Weights of a small mixture-of-experts language model, trained from scratch on English Wikipedia: 13.3M parameters, a variant of Muon for the experts.
Below are experts of layer 3 (counted from 0) of a mixture-of-experts language model. Rows are named router (the router's row for the expert), gate (a neuron's input weights, with its number), up (a neuron's input weights, with its number) and show model dimensions 32-63. Each number is 50 + 12 x the weight over its row's rms, rounded and kept within 0 to 99.
After each expert's rows: a language model's description of what the expert responds to. This comes from a sample of Wikipedia text that the model never trained on.

# expert 16
router:66 32 70 44 80 63 45 58 48 30 43 40 59 44 33 48 55 61 43 49 51 43 55 46 43 66 46 52 42 44 60 41
gate0:41 47 41 53 73 37 41 47 36 33 47 10 62 30 35 45 58 38 44 69 49 53 66 56 57 73 33 44 29 62 59 47
up0:55 42 39 44 36 72 43 36 47 58 45 59 45 63 81 52 54 45 32 37 55 72 42 52 34 48 28 51 63 46 55 54
gate1:62 24 52 46 66 41 59 59 53 42 59 40 65 50 63 53 48 51 54 58 50 49 29 36 34 64 44 43 52 70 44 26
up1:45 76 24 43 60 34 57 45 41 46 56 58 32 43 45 45 28 34 50 66 72 49 67 44 60 41 37 35 63 23 58 52
gate2:68 29 44 56 51 41 57 64 49 32 57 29 39 48 46 72 64 56 68 57 59 46 55 43 47 56 32 54 54 40 55 45
up2:63 58 50 54 67 50 47 46 57 53 37 35 70 68 35 55 43 29 54 63 28 25 42 44 63 53 57 48 51 47 40 46
gate3:68 47 54 41 69 53 59 54 44 14 48 42 33 49 64 49 50 44 36 47 58 52 71 57 40 62 47 54 69 29 51 55
up3:69 29 52 23 46 68 57 58 43 42 56 49 50 69 50 43 32 47 36 39 57 56 60 60 44 45 77 48 44 47 55 50
gate4:58 49 57 58 26 29 55 65 56 44 58 45 45 45 47 53 76 53 65 39 65 46 46 64 40 57 58 67 45 47 84 54
up4:49 59 71 58 84 41 60 50 51 51 56 41 67 37 30 24 54 54 45 38 39 71 58 10 34 53 56 34 52 51 37 65
What it handles: Word-starts after h/w. First pieces of common nouns after an article or a short onset like h, w, fl, qu, as in war, law, air, st-eam, cap-tain.

# expert 49
router:74 56 55 39 67 72 36 66 43 39 39 38 25 49 52 46 39 50 41 49 31 64 49 45 69 59 49 48 50 53 59 59
gate0:44 67 49 43 36 51 48 42 53 41 28 43 53 40 36 36 60 29 45 30 72 53 46 32 67 49 51 53 74 70 52 62
up0:65 50 44 59 58 51 58 61 56 41 39 59 44 62 46 66 54 64 40 28 52 44 54 56 78 54 56 44 65 60 46 56
gate1:57 66 46 39 45 33 33 57 44 31 43 53 29 61 61 44 39 35 51 64 36 44 67 41 52 76 37 51 72 36 47 58
up1:63 63 40 59 52 49 58 53 37 44 39 63 47 68 60 57 76 42 44 60 26 59 38 53 54 85 69 33 24 54 37 59
gate2:70 59 51 36 56 51 50 44 61 43 44 36 51 40 49 52 35 44 27 52 38 43 62 33 37 74 68 47 47 41 61 67
up2:45 70 32 44 55 69 37 51 67 51 62 55 61 40 51 27 58 37 50 45 40 77 67 37 69 58 34 56 38 43 41 28
gate3:51 41 39 66 52 66 46 38 55 46 57 58 45 48 49 33 71 43 55 60 51 28 50 60 54 26 38 72 37 47 47 60
up3:45 67 35 50 55 54 57 46 44 69 55 54 32 40 78 45 33 59 43 55 73 32 57 72 42 30 26 44 39 49 51 55
gate4:74 66 43 39 42 67 51 67 29 50 44 50 31 45 59 34 62 49 30 55 38 46 44 38 56 50 30 40 55 67 51 53
up4:46 45 53 42 26 56 39 47 49 44 43 66 63 42 52 72 54 31 43 44 38 62 67 52 57 58 43 62 41 46 56 61
What it handles: Mid-word consonant fragments. Middle and ending word pieces of names and rare words, such as b, is, us, ass, as in Hingis or mantis.

# expert 35
router:57 49 82 20 68 52 42 69 46 25 48 55 58 42 55 64 26 75 59 69 35 39 50 37 54 70 45 36 49 41 48 49
gate0:51 64 70 22 47 55 46 46 33 59 28 44 68 34 38 69 39 53 66 40 51 55 54 36 40 67 51 33 61 31 47 53
up0:33 35 44 51 38 40 53 43 42 55 21 55 71 56 45 45 39 48 66 34 49 52 47 39 34 53 61 25 74 63 52 42
gate1:44 34 68 44 79 53 60 49 34 53 68 34 64 41 59 67 36 39 37 76 46 49 41 43 44 25 53 73 66 32 19 63
up1:45 72 50 58 65 48 71 48 42 53 31 53 25 82 45 56 43 52 51 66 50 49 51 45 50 48 63 45 42 32 61 34
gate2:47 66 28 62 41 47 52 62 61 17 29 71 59 55 41 38 50 41 55 73 71 47 38 58 54 49 57 42 56 55 42 49
up2:71 46 47 63 53 36 61 46 67 37 44 57 30 60 70 43 58 42 47 26 39 54 56 31 44 57 78 49 60 51 61 48
gate3:64 50 81 24 58 32 61 57 44 46 23 37 72 35 46 67 29 59 57 68 61 35 54 35 60 64 35 57 55 53 73 34
up3:63 52 59 37 56 62 58 75 30 49 51 40 64 45 50 56 25 62 42 53 72 51 65 29 65 51 54 37 47 52 58 62
gate4:55 48 72 59 56 68 30 59 53 17 42 62 68 41 34 48 41 54 63 58 59 44 54 49 32 73 48 66 46 48 65 61
up4:61 55 68 53 86 62 30 48 45 37 37 38 50 54 40 47 47 56 47 53 60 49 45 51 48 63 49 77 26 46 51 55
What it handles: Capital letters in acronyms. Single capital letters, mostly inside acronyms, codes or table abbreviations, or starting names after brackets or quotes: KRS, NZL, GF, UK.

# expert 7
router:55 47 54 41 73 60 32 60 53 40 48 47 60 58 50 62 42 67 49 55 55 31 40 47 51 69 52 45 57 56 55 46
gate0:67 43 52 52 65 53 28 83 54 65 58 48 30 56 51 37 40 62 62 54 46 54 49 67 39 68 40 40 46 61 49 48
up0:65 61 62 52 45 60 52 55 14 53 58 57 27 54 69 49 65 51 61 31 52 56 54 30 34 59 52 46 55 57 75 54
gate1:43 58 55 49 69 66 41 56 60 72 36 62 46 46 53 66 54 42 35 40 45 44 48 58 34 60 43 50 27 54 51 58
up1:53 35 41 42 43 51 29 38 64 60 33 49 69 50 74 38 35 41 31 65 51 38 47 48 30 45 43 45 40 40 74 54
gate2:61 54 51 64 43 66 53 46 69 37 36 51 78 56 41 54 50 58 39 69 50 39 31 37 53 41 57 52 64 48 69 49
up2:46 68 44 38 44 77 68 60 55 44 35 52 66 55 53 42 51 39 72 54 58 32 65 42 32 59 37 64 52 53 54 64
gate3:51 45 61 44 69 65 28 68 64 43 42 41 48 54 48 50 60 48 49 50 58 41 22 44 45 68 48 42 33 54 50 20
up3:63 64 46 44 33 45 27 42 61 59 39 34 44 40 47 41 48 71 48 57 39 40 47 56 66 46 52 46 48 52 53 44
gate4:48 37 56 47 52 66 65 38 15 46 47 43 68 55 37 54 76 52 49 46 44 43 56 78 36 65 58 41 63 62 55 50
up4:53 49 32 44 68 47 50 51 40 68 66 58 53 46 53 60 41 59 53 45 46 62 53 56 50 78 36 53 48 58 47 51
What it handles: Common descriptive adjectives. Common adjectives and quantity words after a, the or to in expository prose, such as public, high, local, important, much.

# expert 45
router:53 56 67 60 72 68 50 61 50 31 50 49 32 50 54 67 26 58 44 65 45 31 49 27 50 55 27 47 58 38 60 60
gate0:53 56 57 66 59 58 51 66 54 25 70 64 23 47 27 70 39 38 48 47 49 44 71 46 46 64 39 61 44 41 49 71
up0:36 50 42 28 48 47 39 56 34 75 38 40 71 58 44 47 36 44 43 60 44 52 39 54 58 46 59 45 45 49 31 43
gate1:44 41 50 53 58 73 46 42 54 44 55 35 43 58 42 53 46 78 42 56 67 35 49 32 45 40 27 51 56 60 47 59
up1:51 62 39 33 54 49 65 41 64 38 53 60 60 71 63 52 44 49 52 33 71 86 40 30 59 48 61 42 51 27 45 33
gate2:55 54 52 57 59 48 59 42 50 31 51 34 47 38 47 60 40 60 41 28 53 59 76 41 61 61 61 42 61 41 62 55
up2:41 65 53 45 71 37 49 42 49 40 44 36 63 50 54 27 62 42 63 45 50 51 46 60 67 53 68 47 46 30 51 47
gate3:51 25 49 59 67 74 48 62 47 28 23 36 59 62 47 60 62 54 40 42 45 29 66 21 62 52 56 45 38 55 70 64
up3:53 35 54 56 49 56 21 58 77 37 46 44 49 59 42 29 53 53 64 42 52 64 63 62 57 45 55 62 71 55 60 44
gate4:63 45 44 55 38 58 50 55 46 36 60 45 61 37 57 61 26 62 68 60 76 65 43 54 56 48 62 65 44 45 31 42
up4:42 48 42 44 62 67 48 66 66 49 47 25 26 64 56 50 64 31 55 37 49 48 55 42 32 54 63 60 51 41 43 45
What it handles: Place and name endings. Pieces of proper names and places, often European ones, such as Gr-ade listed, Frankf-urt, Fern-ando, Alej-and-ro, St., Hall.

# expert 31
router:77 45 56 36 58 55 37 43 47 39 24 44 52 66 53 60 19 42 46 60 28 48 48 40 33 62 70 34 37 65 49 60
gate0:59 46 53 39 66 62 51 45 59 24 43 40 47 59 55 61 33 44 48 31 35 55 38 34 28 50 67 38 33 40 54 51
up0:54 45 47 48 70 52 40 51 23 55 38 51 40 25 54 35 54 52 41 29 39 34 55 42 57 48 53 60 43 53 22 41
gate1:93 55 41 41 47 52 57 48 63 30 60 64 45 52 42 59 19 45 56 69 22 51 43 71 54 39 66 60 50 51 40 50
up1:71 53 44 58 50 47 45 47 54 54 60 63 58 48 61 68 43 32 39 33 21 45 31 73 57 67 48 66 39 75 48 54
gate2:65 61 42 55 90 61 31 43 46 48 49 40 40 60 55 57 48 60 44 63 31 39 34 51 42 47 44 61 46 53 37 55
up2:58 66 50 63 58 50 55 38 54 64 48 77 63 48 64 42 51 54 62 57 44 65 67 44 63 63 70 69 29 42 54 58
gate3:63 50 35 52 46 41 41 53 41 37 60 45 23 52 51 62 42 57 52 45 21 54 64 48 35 61 58 44 72 64 53 52
up3:68 62 28 66 63 74 47 65 48 37 46 54 60 46 53 48 61 54 51 50 40 32 67 24 78 64 28 43 55 45 52 55
gate4:61 53 54 44 38 31 38 75 53 50 52 57 68 45 49 48 32 52 40 65 49 59 64 42 51 42 71 38 53 68 59 64
up4:74 41 54 61 45 66 51 47 62 56 43 32 55 56 67 32 43 59 53 66 56 55 51 57 48 62 71 52 66 49 54 33
What it handles: Word-start fragments after capitals. Short pieces right after a capital-letter start in names and words, such as y in Hnatyshyn, at, ty, and also For and The.

# expert 17
router:56 53 75 35 58 67 36 60 46 28 24 58 55 64 47 62 51 67 42 53 48 43 62 60 55 59 28 73 52 57 63 51
gate0:51 51 51 48 49 35 38 73 56 31 33 62 56 52 36 57 44 58 51 52 50 48 49 42 56 64 37 60 64 56 63 52
up0:48 61 63 49 50 51 68 34 38 51 50 54 49 38 62 52 38 56 48 59 60 51 42 68 67 56 43 59 58 38 50 85
gate1:32 57 72 44 62 81 65 41 66 44 38 59 36 60 55 50 66 68 61 47 53 51 55 54 44 52 46 69 60 53 63 63
up1:50 36 48 48 48 49 53 58 70 59 52 59 39 63 47 35 48 48 31 42 28 42 55 70 45 52 51 76 51 42 60 41
gate2:66 66 56 69 63 54 43 44 52 38 56 59 36 66 54 61 55 61 55 53 69 48 52 50 65 71 53 39 36 57 63 61
up2:54 43 32 47 53 66 46 55 56 47 74 70 42 52 74 57 60 29 43 45 48 52 58 57 65 49 47 45 57 38 24 34
gate3:46 45 51 66 74 61 65 39 66 40 58 39 30 42 43 68 44 58 37 51 52 55 64 42 55 50 16 49 60 63 56 47
up3:44 49 39 45 49 54 66 28 55 63 77 53 38 46 55 66 54 60 28 41 51 56 52 47 49 41 37 45 77 40 50 37
gate4:76 52 47 62 53 33 55 67 45 36 43 28 48 38 51 72 48 62 60 56 54 32 52 74 54 56 33 46 49 57 38 32
up4:53 39 35 51 47 48 36 44 47 49 40 50 50 33 68 45 35 43 68 74 49 34 43 45 58 51 74 23 42 31 32 58
What it handles: Latinate word openings. Opening prefix pieces of Latinate words after articles or to, such as res, con, comp, rec, repl, sett in settlement.

# expert 5
router:48 46 60 37 43 41 45 61 50 23 30 48 45 43 36 59 28 52 32 51 33 41 29 75 51 50 52 40 40 56 57 58
gate0:56 40 35 71 53 51 37 43 50 44 43 27 54 74 38 52 39 59 50 45 37 43 51 51 52 55 47 58 41 48 56 85
up0:66 34 38 29 63 31 51 39 55 54 29 53 54 57 53 36 37 55 49 47 35 40 54 40 56 52 44 67 78 47 45 54
gate1:24 61 41 34 43 67 55 59 87 30 39 39 74 59 45 60 35 58 71 35 42 59 32 59 51 75 55 45 34 34 72 53
up1:53 46 64 43 39 59 66 36 36 64 35 45 37 63 48 60 46 66 37 34 45 19 58 50 46 50 73 64 68 45 54 54
gate2:79 47 42 62 48 61 54 56 62 28 42 56 50 19 28 44 57 37 62 42 44 23 60 66 53 44 47 51 38 33 29 57
up2:52 55 57 58 55 43 64 40 57 55 45 45 51 51 28 42 40 49 66 47 35 59 71 38 56 43 60 51 58 47 80 52
gate3:60 39 38 43 38 62 61 46 64 30 48 53 46 50 53 61 45 54 24 34 36 44 37 55 23 48 38 48 59 45 44 51
up3:56 43 66 36 61 47 63 25 52 26 46 49 56 55 55 50 32 68 30 45 38 50 48 44 53 34 35 50 60 47 45 67
gate4:31 35 40 46 43 50 45 50 63 38 60 58 45 39 59 60 35 47 56 27 53 41 53 70 52 62 63 50 52 51 70 48
up4:33 50 53 66 44 48 59 62 66 37 53 58 24 34 63 66 34 48 53 58 29 41 54 59 68 49 57 71 52 72 53 25
What it handles: L-initial name pieces. Word pieces in proper names and rarer words, especially L or l starts and Mar, May, April, ig, as in Lanka, Mig-ration, Bangladesh.

# expert 53
router:65 59 46 31 64 52 46 50 54 38 57 49 41 49 54 50 36 63 58 58 51 34 38 65 78 66 40 37 57 55 40 49
gate0:68 42 45 54 73 55 41 53 40 31 41 42 36 40 40 54 35 62 56 51 47 36 70 52 45 60 43 43 63 55 20 51
up0:26 82 61 42 39 49 59 73 51 37 24 28 52 52 37 51 47 55 32 56 45 62 51 48 60 25 59 55 63 42 71 44
gate1:51 68 45 39 71 50 40 39 61 33 61 53 55 58 38 52 40 40 40 55 57 32 57 58 54 69 55 35 51 75 41 65
up1:39 31 37 43 56 50 41 57 51 74 37 51 46 45 42 60 61 55 57 70 55 30 59 42 66 50 27 63 36 43 46 36
gate2:36 40 60 50 61 52 59 67 50 30 68 43 60 54 42 74 41 62 48 50 55 35 30 51 68 28 25 56 58 43 39 60
up2:57 50 65 56 56 33 39 52 44 51 34 54 48 68 69 33 38 49 42 47 40 46 55 37 66 53 50 43 69 33 53 39
gate3:31 48 32 44 61 80 37 54 58 53 40 59 59 43 37 77 40 33 57 58 52 49 69 42 69 39 28 51 35 47 34 34
up3:36 43 60 58 44 40 57 62 77 41 64 62 51 53 50 45 64 21 59 61 38 31 49 44 44 60 68 51 68 66 66 49
gate4:51 57 46 65 59 41 28 55 51 54 44 66 42 56 50 59 32 54 18 64 37 42 70 45 50 60 44 75 45 50 48 43
up4:64 52 69 43 52 71 56 58 40 31 42 51 57 66 55 36 53 53 70 55 63 54 52 36 57 55 64 47 57 39 51 51
What it handles: Adjective suffixes and the. Adjective-forming endings and adjectives, such as -al, -ical, -ial, -ional, as in illegal, presidential, local, plus the word the.

# expert 28
router:66 51 56 39 72 44 47 63 47 33 53 54 42 44 49 43 46 58 71 49 12 55 49 49 53 66 59 64 54 45 37 71
gate0:58 64 64 54 54 60 49 40 34 64 62 49 32 48 46 56 57 32 49 47 27 54 26 56 28 69 52 49 69 77 52 58
up0:53 50 53 46 59 67 55 43 59 35 60 43 31 53 57 53 62 57 58 45 48 42 09 55 34 74 74 51 43 66 54 49
gate1:41 38 47 56 62 55 44 63 35 40 51 25 54 36 48 56 47 55 65 23 38 64 71 43 59 72 58 52 45 60 59 69
up1:54 70 54 52 55 32 89 50 56 53 70 73 48 45 39 56 39 28 50 43 64 68 49 64 63 64 44 42 54 48 51 45
gate2:55 78 23 26 50 41 33 54 35 28 44 66 56 66 65 61 32 71 65 55 54 54 52 74 63 57 53 72 57 44 55 64
up2:62 27 57 46 37 58 53 40 57 52 42 51 23 66 50 53 41 66 45 61 65 45 53 70 60 53 43 45 60 39 48 38
gate3:50 50 58 34 52 43 45 46 36 34 62 47 36 47 45 33 28 49 51 55 43 28 47 53 42 48 48 49 57 34 34 49
up3:54 44 65 66 62 58 52 40 58 52 63 19 38 57 38 42 59 52 68 38 50 72 47 48 62 50 51 45 66 45 64 46
gate4:34 55 67 50 65 54 40 49 45 39 65 31 61 41 49 40 52 56 58 39 35 54 43 42 46 59 56 52 37 57 50 68
up4:57 58 42 61 63 32 44 44 50 55 53 89 59 63 29 30 49 49 39 20 48 31 46 33 49 49 46 35 45 74 48 51
What it handles: Latinate word-stem middles. Middle stems of long Latinate words after prefixes like con, ex, dis, as in prom-isc-uity, dis-est-ablishment, int-ent-ional, gl-ac-ial.

# expert 44
router:51 42 77 47 57 42 47 68 20 31 49 48 27 55 49 60 47 59 42 63 36 64 46 34 70 63 52 62 50 34 59 56
gate0:43 41 55 46 56 51 61 45 58 42 39 29 60 49 47 45 49 13 31 56 58 47 54 62 60 55 40 42 57 54 23 47
up0:51 48 57 45 73 53 51 48 28 27 63 36 46 52 66 44 51 47 65 56 49 53 23 47 58 60 50 51 48 13 38 57
gate1:39 29 41 43 47 51 50 52 47 45 68 69 42 46 55 42 56 55 45 54 43 49 39 67 41 48 42 60 64 34 46 35
up1:47 62 43 44 72 61 32 57 58 38 54 56 52 75 53 58 35 36 61 38 71 51 54 47 34 83 46 49 36 56 43 49
gate2:45 17 36 67 80 46 42 54 36 50 55 54 48 41 55 50 48 51 39 73 47 54 37 64 48 42 60 41 52 36 57 55
up2:43 31 39 78 46 49 43 59 47 62 18 52 52 63 59 58 34 48 47 55 37 37 52 38 45 37 58 55 43 34 36 42
gate3:58 49 55 45 52 36 60 44 64 10 67 41 24 58 45 62 70 47 58 43 35 65 34 33 47 32 47 62 50 40 57 67
up3:54 35 52 30 38 73 45 37 59 68 55 62 44 52 38 55 43 22 52 40 53 61 59 58 48 38 49 61 31 66 66 34
gate4:30 45 52 54 43 68 59 70 40 47 67 56 46 41 44 55 48 57 64 51 47 53 49 48 33 49 58 68 45 53 29 73
up4:51 59 51 47 48 52 49 67 36 33 53 43 36 57 65 33 46 53 53 76 45 45 35 64 56 54 45 60 60 45 41 59
What it handles: Consonant pieces in foreign names. Single consonants and short consonant pieces inside words, often Slavic or foreign names and terms: Ratche-t, hepatocy-t-es, Kaschy-c-za.

# expert 21
router:44 60 48 39 63 52 50 47 43 34 42 61 45 58 40 48 45 59 43 55 33 60 53 50 34 54 33 30 52 40 46 66
gate0:39 48 56 34 73 52 36 43 28 42 46 27 65 34 70 52 45 62 46 54 41 60 54 42 40 49 37 46 62 52 40 56
up0:72 37 62 58 41 57 49 53 57 52 61 57 35 48 44 22 35 51 37 39 43 50 61 64 52 59 81 58 51 42 31 58
gate1:31 68 45 63 43 63 59 56 45 45 45 66 63 39 57 75 38 32 46 49 21 58 17 52 37 50 44 32 30 30 41 67
up1:18 27 41 57 57 40 39 37 48 56 55 51 45 55 48 42 82 56 54 46 61 50 51 30 33 58 49 40 66 50 76 34
gate2:45 64 53 81 58 46 62 54 55 52 38 46 55 62 35 47 43 42 61 42 37 48 55 31 31 51 48 44 57 49 67 76
up2:72 56 48 55 46 59 55 55 57 58 46 37 36 23 61 38 32 37 28 41 46 42 59 59 50 52 48 38 42 42 55 67
gate3:43 52 47 56 46 52 41 37 59 45 36 43 62 77 50 75 54 78 55 59 57 52 41 66 54 31 36 47 46 36 20 46
up3:59 54 47 23 64 30 66 35 54 51 41 39 73 52 56 46 33 39 60 41 36 61 59 36 55 47 59 48 43 43 43 58
gate4:56 57 37 68 60 44 38 48 52 47 59 51 43 51 45 61 50 51 51 45 56 62 49 34 46 44 52 33 55 43 55 58
up4:40 47 36 48 45 36 41 42 51 33 39 36 36 43 54 41 49 49 45 42 65 15 51 36 62 24 66 62 59 51 34 60
What it handles: Mid-word name fragments. Short letter pieces in the middle of unusual names and words, often after St, G or L, such as Herbst-re-it, St-ru-cture.

# expert 61
router:41 40 49 46 52 46 54 75 46 22 44 47 49 65 30 65 48 49 56 57 44 49 44 58 73 50 43 59 45 52 49 42
gate0:43 59 51 56 70 44 52 73 49 42 29 51 49 57 54 54 55 32 45 71 58 43 41 33 45 71 59 44 61 67 64 33
up0:45 56 48 40 51 58 61 48 71 49 54 60 41 59 63 31 44 60 66 20 54 42 54 58 56 60 52 49 47 47 49 45
gate1:59 60 54 47 71 44 45 62 53 35 48 29 51 29 25 53 45 53 46 57 44 37 59 60 72 18 35 37 31 39 57 54
up1:50 59 58 44 45 47 34 53 43 61 63 49 39 61 41 46 47 55 48 49 59 39 46 40 42 78 31 47 50 60 40 30
gate2:49 53 39 43 60 53 52 42 47 46 59 71 48 58 41 51 80 29 63 47 51 53 45 50 46 62 49 66 48 51 53 57
up2:42 58 38 52 42 63 60 54 49 32 35 57 56 68 34 55 62 45 62 64 50 54 54 50 56 48 44 20 40 59 52 52
gate3:37 38 54 26 71 51 40 68 34 45 56 54 37 57 38 55 32 50 84 45 35 55 44 36 57 41 47 55 43 46 44 48
up3:48 52 47 49 45 61 63 38 53 68 55 43 62 42 59 51 43 46 34 48 59 51 46 52 34 69 67 43 43 70 66 44
gate4:50 78 61 48 46 51 56 52 37 31 66 36 62 65 37 56 50 50 62 45 58 39 53 62 71 51 49 64 54 40 56 42
up4:50 56 77 54 47 59 35 30 66 60 45 41 44 25 62 44 49 55 70 52 52 38 38 68 55 41 65 43 55 62 61 55
What it handles: Lowercase word-initial letters. Single lowercase letters or short clusters beginning a word, split off before the rest, such as l, d, sw, cl, followed by im or iv.

# expert 26
router:49 34 58 54 66 42 47 37 40 35 39 73 58 53 56 58 42 57 37 57 49 66 41 28 51 67 48 56 57 50 54 57
gate0:49 46 54 43 44 47 29 24 59 35 52 45 45 53 57 41 32 47 53 63 62 47 35 45 41 51 30 57 39 46 60 60
up0:63 47 44 24 30 73 59 57 52 48 54 46 55 34 40 58 43 54 51 63 49 42 66 41 74 34 46 51 75 45 41 51
gate1:60 52 63 48 35 73 54 50 54 23 44 68 48 65 39 59 36 48 57 54 50 53 75 44 70 48 44 57 56 40 50 39
up1:76 35 69 45 55 42 44 48 64 62 34 39 48 44 41 40 40 19 56 53 54 43 58 52 51 33 49 56 57 28 39 56
gate2:59 53 61 57 65 40 50 48 63 25 51 51 54 68 57 59 38 51 38 55 46 57 36 56 46 67 64 52 36 55 56 41
up2:47 52 31 57 55 71 56 65 64 42 47 53 34 49 51 46 51 55 57 27 71 47 30 51 53 40 38 61 54 42 55 59
gate3:74 55 48 52 52 47 41 45 59 51 38 27 65 60 33 26 57 47 53 50 31 34 46 33 69 60 63 23 47 50 46 43
up3:37 44 32 39 50 80 57 75 58 54 57 33 28 56 39 51 34 54 51 48 49 65 54 66 49 20 51 60 55 58 62 64
gate4:59 42 49 56 30 54 50 50 33 37 32 60 46 76 43 59 52 53 62 53 41 71 65 54 46 43 57 59 66 35 31 63
up4:59 43 48 47 37 31 62 61 54 23 78 22 55 49 49 63 35 53 47 53 43 49 60 57 49 41 41 71 78 52 54 55
What it handles: Lowercase initial letters. Single-letter word starts, mostly f, g, m, w, p, b, that begin a word split into pieces: f-auna, pro-f-its, Gold-f-inger.

# expert 6
router:78 58 53 35 46 47 29 67 46 51 44 45 43 57 50 68 44 67 64 47 38 26 35 49 52 48 50 61 41 33 50 55
gate0:56 66 67 53 29 27 56 50 58 49 60 40 46 57 39 62 53 71 27 38 45 53 39 72 27 84 49 49 45 45 48 45
up0:52 36 58 58 58 60 54 59 44 63 51 49 48 53 48 47 64 31 35 39 53 33 55 43 47 45 37 50 47 43 54 37
gate1:64 45 48 50 36 37 41 51 32 58 33 49 51 60 47 52 56 36 54 42 44 58 51 55 55 77 52 54 59 42 59 47
up1:62 32 60 43 46 67 45 41 45 71 64 58 76 82 48 52 44 50 64 59 25 51 33 41 57 59 43 55 51 45 45 43
gate2:39 50 57 60 55 43 79 63 52 64 54 65 45 44 67 33 48 38 56 48 53 56 29 43 63 12 55 25 63 49 52 43
up2:68 56 40 33 41 44 35 61 50 66 41 25 31 57 46 75 50 63 64 32 27 21 49 54 45 62 61 74 39 20 45 44
gate3:39 58 50 76 54 59 50 43 40 37 23 34 41 33 54 43 49 39 55 55 37 62 47 50 67 80 46 64 39 52 40 58
up3:57 67 16 42 43 52 36 47 53 56 51 32 50 43 43 58 77 68 66 58 40 30 71 46 39 55 59 53 36 49 68 49
gate4:52 51 53 75 56 66 58 42 61 29 76 42 53 53 53 60 42 66 61 69 60 46 59 65 63 55 73 43 59 62 41 42
up4:66 52 30 43 61 46 48 57 47 43 32 52 49 58 49 51 57 50 55 41 11 56 38 35 48 59 37 55 42 32 69 45
What it handles: Name and code pieces. Word pieces inside proper names and country codes in lists, tables and credits, such as Spenc-er, Motor-let, USA, GBR, Mount.

# expert 54
router:39 61 54 38 67 41 20 45 54 39 43 46 64 55 47 43 38 60 57 50 41 35 31 34 40 59 41 31 45 52 66 55
gate0:71 36 44 45 66 49 59 33 53 39 53 79 57 56 46 46 56 56 47 52 49 37 54 30 54 56 41 34 40 49 54 48
up0:52 63 47 45 48 42 51 52 45 51 57 72 52 33 51 44 52 59 56 72 50 51 53 67 59 44 29 54 58 72 23 59
gate1:63 70 56 35 56 63 37 60 63 67 48 36 53 63 28 34 52 55 58 57 65 70 52 21 55 64 46 50 44 62 28 39
up1:61 69 22 51 51 58 55 43 49 54 36 76 40 45 54 21 69 47 55 37 63 40 50 60 47 53 54 48 47 72 53 49
gate2:52 60 36 45 46 61 42 63 62 32 52 33 49 59 61 68 44 43 57 53 36 63 48 28 69 55 49 36 51 42 55 49
up2:61 54 56 35 49 54 34 46 49 41 52 54 49 49 54 44 51 64 62 32 46 75 58 43 43 59 63 33 53 44 71 57
gate3:44 51 76 44 60 64 48 53 51 34 40 32 50 59 44 57 44 52 50 69 52 61 46 58 27 50 47 48 53 48 35 46
up3:36 66 51 45 52 59 57 68 52 52 66 27 77 69 45 55 44 67 43 62 63 49 46 38 25 56 75 44 44 39 57 47
gate4:37 66 69 43 73 48 45 40 79 53 54 45 58 50 65 45 44 59 27 31 51 36 36 32 46 53 28 33 32 44 43 27
up4:46 53 63 40 61 57 51 63 38 56 61 64 44 35 35 47 38 52 63 57 49 52 47 58 45 36 57 75 37 52 41 64
What it handles: Word-initial pieces. Word starts and adjectives that begin compounds or names, such as High Trapeze, Right-eousness, G-ood Shepherd, Sh-alini, high, left.

# expert 2
router:74 49 81 51 47 49 41 60 58 43 43 68 52 34 27 43 44 79 64 63 34 42 32 33 50 60 43 61 53 34 27 61
gate0:65 43 49 55 36 48 47 55 61 39 50 29 56 59 32 54 45 66 46 40 48 63 69 49 62 47 53 61 63 45 36 46
up0:28 52 49 60 46 65 44 59 55 62 45 43 71 55 51 62 35 69 45 49 36 48 72 40 44 56 41 60 42 51 50 52
gate1:62 47 59 39 47 33 53 46 65 48 67 38 59 58 49 46 48 31 51 67 57 62 66 44 58 50 55 23 30 35 44 51
up1:28 35 47 48 62 73 45 52 41 52 34 60 55 68 47 38 61 42 47 31 56 51 54 51 43 50 51 46 40 57 58 44
gate2:81 51 65 58 39 50 55 71 53 39 50 45 52 36 36 43 46 71 66 69 46 37 45 14 52 57 55 43 36 34 47 41
up2:29 65 56 50 42 48 60 40 59 46 36 33 48 50 25 49 69 59 62 62 66 44 37 69 44 51 51 25 44 50 46 48
gate3:69 48 54 69 33 41 49 42 61 61 41 72 59 42 56 55 60 60 28 52 51 44 34 71 48 59 44 68 35 53 35 66
up3:18 58 43 35 63 36 58 41 33 54 63 43 53 57 34 54 56 39 44 46 50 62 47 49 36 42 46 50 30 58 70 46
gate4:55 60 59 48 45 41 63 42 75 38 49 51 37 45 43 56 55 61 46 49 39 58 54 66 22 65 51 48 58 35 49 35
up4:54 49 63 49 41 44 41 47 60 66 61 57 37 75 43 51 36 65 55 52 64 44 36 33 54 60 54 47 69 79 74 12
What it handles: Mid-word fragments after ch/t/p. Word-internal pieces following a short onset like ch, sat, sh, such as ch-all-enge, sat-ell-ites, ch-ann-els.